config.yaml
n_layer: 8
d_model: 160
n_experts: 32
experts_per_token: 1
d_expert: 128
d_shared_expert: 256
activation: "mish"
moe_layers: [3, 4, 5, 6, 7]
router_score: "sigmoid"
normalize_top_k: false
routed_scale: 2.0
balance_loss: 0.00976
balance_bias: false
scale_expert_input: true
init_std_router: 0.0191
lr_router: 0.00257
vocab_size: 4096
norm: "rmsnorm"
norm_eps: 1e-06
tie_embeddings: false
optimizer: "soap_variant"
lr: 0.00911
beta1: 0.95
beta2: 0.95
batch_tokens: 131072
seq_len: 512
train_tokens: 625500000
steps: 4773
dataset: "wikipedia_en"
Below are experts of layer 3 (counted from 0) of a mixture-of-experts language model. Rows are named router (the router's row for the expert), up (a neuron's input weights, with its number) and show model dimensions 0-159. Each number is 500 + 25 x the weight over its row's rms, rounded and kept within 0 to 999. Numbers have three digits each.
After each expert's rows: a language model's description of what the expert responds to. This comes from a sample of Wikipedia text that the model never trained on.

# expert 31
router:491514488487513521502480525440484507506523517500476504472509486508502560512585504465503512439512496516494520529554535514515497469507489497477497484483486515538522501487516480520514532549539531514487519545475451471478494498455520497512525520520496527481506509518492506511517542504537520499513540518514488476542533514501480517471483523501499521484470547495497479445477485522500527528487516465527520474488504469460521531480468515488500475463456483490512500493492483521472491568467475
up1:503520526494527513490518501498475480540507514458462504476460542511512548500492525514542491498490473477488521530525486509471517497469498462459532496521512551536563469524539457469500477493518505486489484535532509488463484496495493551508513465484511495517508433484504489485498484497529502508516544490554527520503500505495493520471510457496488493514473592499505484510497508502486458530512515498538480500463491511459493482475509459529491501506500496531444541521469485511469494494518477
Symbols and punctuation. Symbols and punctuation in math, money, URLs and tables, such as $, °, −, +, _{, slashes, periods before a line break.

# expert 18
router:496524470507506460524511496435497480466489499509496490494512554512507505497458503494513493422514510508476408503496507543497504505497489499512492500500502470487607498504512497504508498500508498508507527452493488447491500506489603496532531505501497517503494541568493508498500469499484487536498503512498488497538514503517493509494479507515488495490458507501501529482491498508503522497449499433528464500537500476505500510499497506494494529494435479496496500498500486491487495519523506
up1:514510518478517489504497557521459525541465505498470505518476493514527556465504545529513480490485508466465535503506491499534538493508510488499527476517477497537518497525497482484461521508489510472491479498546490502517487526474499531550522482484527456520470474522540511480517506521448517536465514480565524503482505474515537504511478537536506543508501505455522496504496464509537493541504473538475510529536495478518519476468492496522475475527506449540446532514523491497469482504482500
Verbs after subjects. Verbs and adverbs right after a subject pronoun or noun in narrative prose, such as foc(us), sup(ported), typically, remained, joined.

# expert 7
router:485497454476502480491494506453482481470487522483482503491501501464496528499550495466560507538517508485535462492486496514463488503492523497503470479495500475489522507464549502523536504514488489490509485533501515500534474509481572480442510494478517505546496497527492532508500486511465479531500537494520483498507510489487510493479461496521483498525510540470494572502477502509507497499472519476483537514556482460471498488512533440496497459486460466514521507507480453480516481561559505
up14:497486515455512501517498518490489472490485536490450490515522552487523512510533526500516486526492483533493519520503501482511483528506548513509557474472465490507497478474530441468515469596496464483464476522491527498492482535480499509494491511481507505492492530481500508487525524563507494534490469519528502484532462482521523484482536487497536482531490534497491538460475484522502468535440496512490500493461501490449527485503501489504466492506483450536505515471534509471493481537495530
Measurement units. Unit and count nouns right after a number, such as km, m, sq, kg, years, months, million, plus table pipes and closing parentheses.

# expert 4
router:493534478512493472514504492424500486462489496511498485500526560514499498498480493489500494409514507519467419506498512555490501509507490501504490502493499482487582499514507503513514492509508497507506526440488490453504505508490593495533510509499504508510490542548507509502503477505471478545510511506499489501554498498506494499492464499518491496486449497508496524469500498498497506503443488453525469505529491478498493525492486515500487528500428484500496501504496479498491489561515497
up6:499515512491482497490478512499492489518533545495492535481469477454509497498516549492497497479472461484526488486524501519504485498458554470440539498531487484503460503482498515485499504485492497464490521511496465521490474538506482525487467482521470511512472514530516447465524495523503462487495577458517493490532518468475492448489506509525545439524483553498523491508506473522532468525515473508500474519512479507509545516482515481517449543513520479516467531532463496520533518499492478
Verb and word stems. Word-initial stems and function words in running prose, such as sett, sold, subsequ, resid, Char, plus that, as, who, from.

# expert 14
router:470508454484467499507501507485487521456458497497521480511495497500511481502475505493478460466524495494474520486499514503489532502435479516452506513523457464457564530538427480506478504489493479502524469531490495470475491503485499495540534484505471508502490502522487518508495500509499496538502524487513567498542553487451490487517497514502484520479514516460532470487491489507500515482497522514495523503512541501506559551470442481531437531514477523471472495521505479496501511493534485
up1:504490491494497497510468530481497481469504502499483515555528494512529491483491513482508482482474467508490476489524508482502488468505538514461466497471509524552531521535494498437538527501487514500480527543525534513446482505469470498479505478485525485508493473486480524499524507538435497501544511454470554534545525470493482518456532533457478518418506496497496499491514505514494495503529493510526500497505521482536543497463550487513531493519476486519527498535513506513511458474468503
Commas after names. Commas and closing parentheses right after a proper noun or clause, before which, who, and, such as "Strasbourg, and".

# expert 10
router:495520470504495469505500501446489472456471497517491483496518555509501500508485498495501500426509509515479403502498498542490513513499500507508492506501494466489587497501522508496500484503508500504505522462498493450500506505493600500527518499504496520486499553555492519495495471504465481540498518497503490497542503496518496508496470503517485492485460500503493514472490493513496494499420499441523464497531487468512487529504487506491490523508438503499493490508492487494476483551530506
up0:514483475524510485461495514511457523489465518507471536550485488518522532461596535513502484533451480498506528478512512530489501490482516499481504452509444526465499505488521497455490536474485482516493477464530479540496468531525512504503541524529492482482504500446516512488537489545473501512529508501503493514522520480494526480492521473530479477482484531497510514516450503505507465514533520513447461511527512492495474494480520493488490494490527458492486573486476498483497493519535476
Proper-name and verb stems. Word-start pieces of verbs and names in institutional contexts, such as ass(ist), National, Museum, Championship, At, and list dashes and pipes.

# expert 11
router:491532476493502474490512491467491464469482507542495482505506570503509506504465497484499498436507511523463404499511504543494500537508484491507491500498505473493535494491526493512501498494500503483493513469487488436477503504483575484532497500501499530498505573544491494502499486492460516516501551504484495500550478492506510501508544506523497486476453514496487539483502487505489507488412496430498467507497488484486494524497507482491492526496462484493489502503504498501508514550551500
up1:525470529507538468496511517502500471540532503509484522514504495500536527545526553503545471476513480497475495518500512489505523496472503504481553448519500540488508489463519489484492544535490450489551498513486516486485446508501533480500526483500496496473475521476504487463486524533485497496547487473466521519507501477545500458535500524512493472507518499466467520478477496508536473518521519477458462509479577501539543509441493546484500515502524499529506517488534478510516474475513498
Pronouns and determiners. Sentence-opening pronouns and determiners like He, She, one, other, every, next, last, where, plus Republican and Democratic.

# expert 19
router:494504475507505478550527490441491461474471522514502500504498546462504500509464499498508496451508511486460433494513506541485512522497483507513496495509486471503566508513469497493507502506514495522490526430498496465519488512480579500493533501504506510466496544536496501496493452495470480566489533505496484492570527497494481507506439498508493482499443508510483514471503502514498512495430508428534473496508482473498498525499478502488487511512482486502507501502486499517478495539514511
up0:500537497500494519477489478512494516467486546477488512539484484511499534446502513507511464548528472512489470519510534541529494491474501448461570467538525466505551534521486486528477521509456494482529500510469478516533459523464534525498509510538537502511492503516535482472512454496514485495508547484526527515494486451513498483539502509554498499497475521494480465547483469511527540504455546531525511516496521532468487470500514501518486493523520474518486485493484495484530498508506487
Quantifiers and of-phrases. Function words introducing quantities or kinds, such as of, such, various, these, awarded, and the 45 in census age ranges.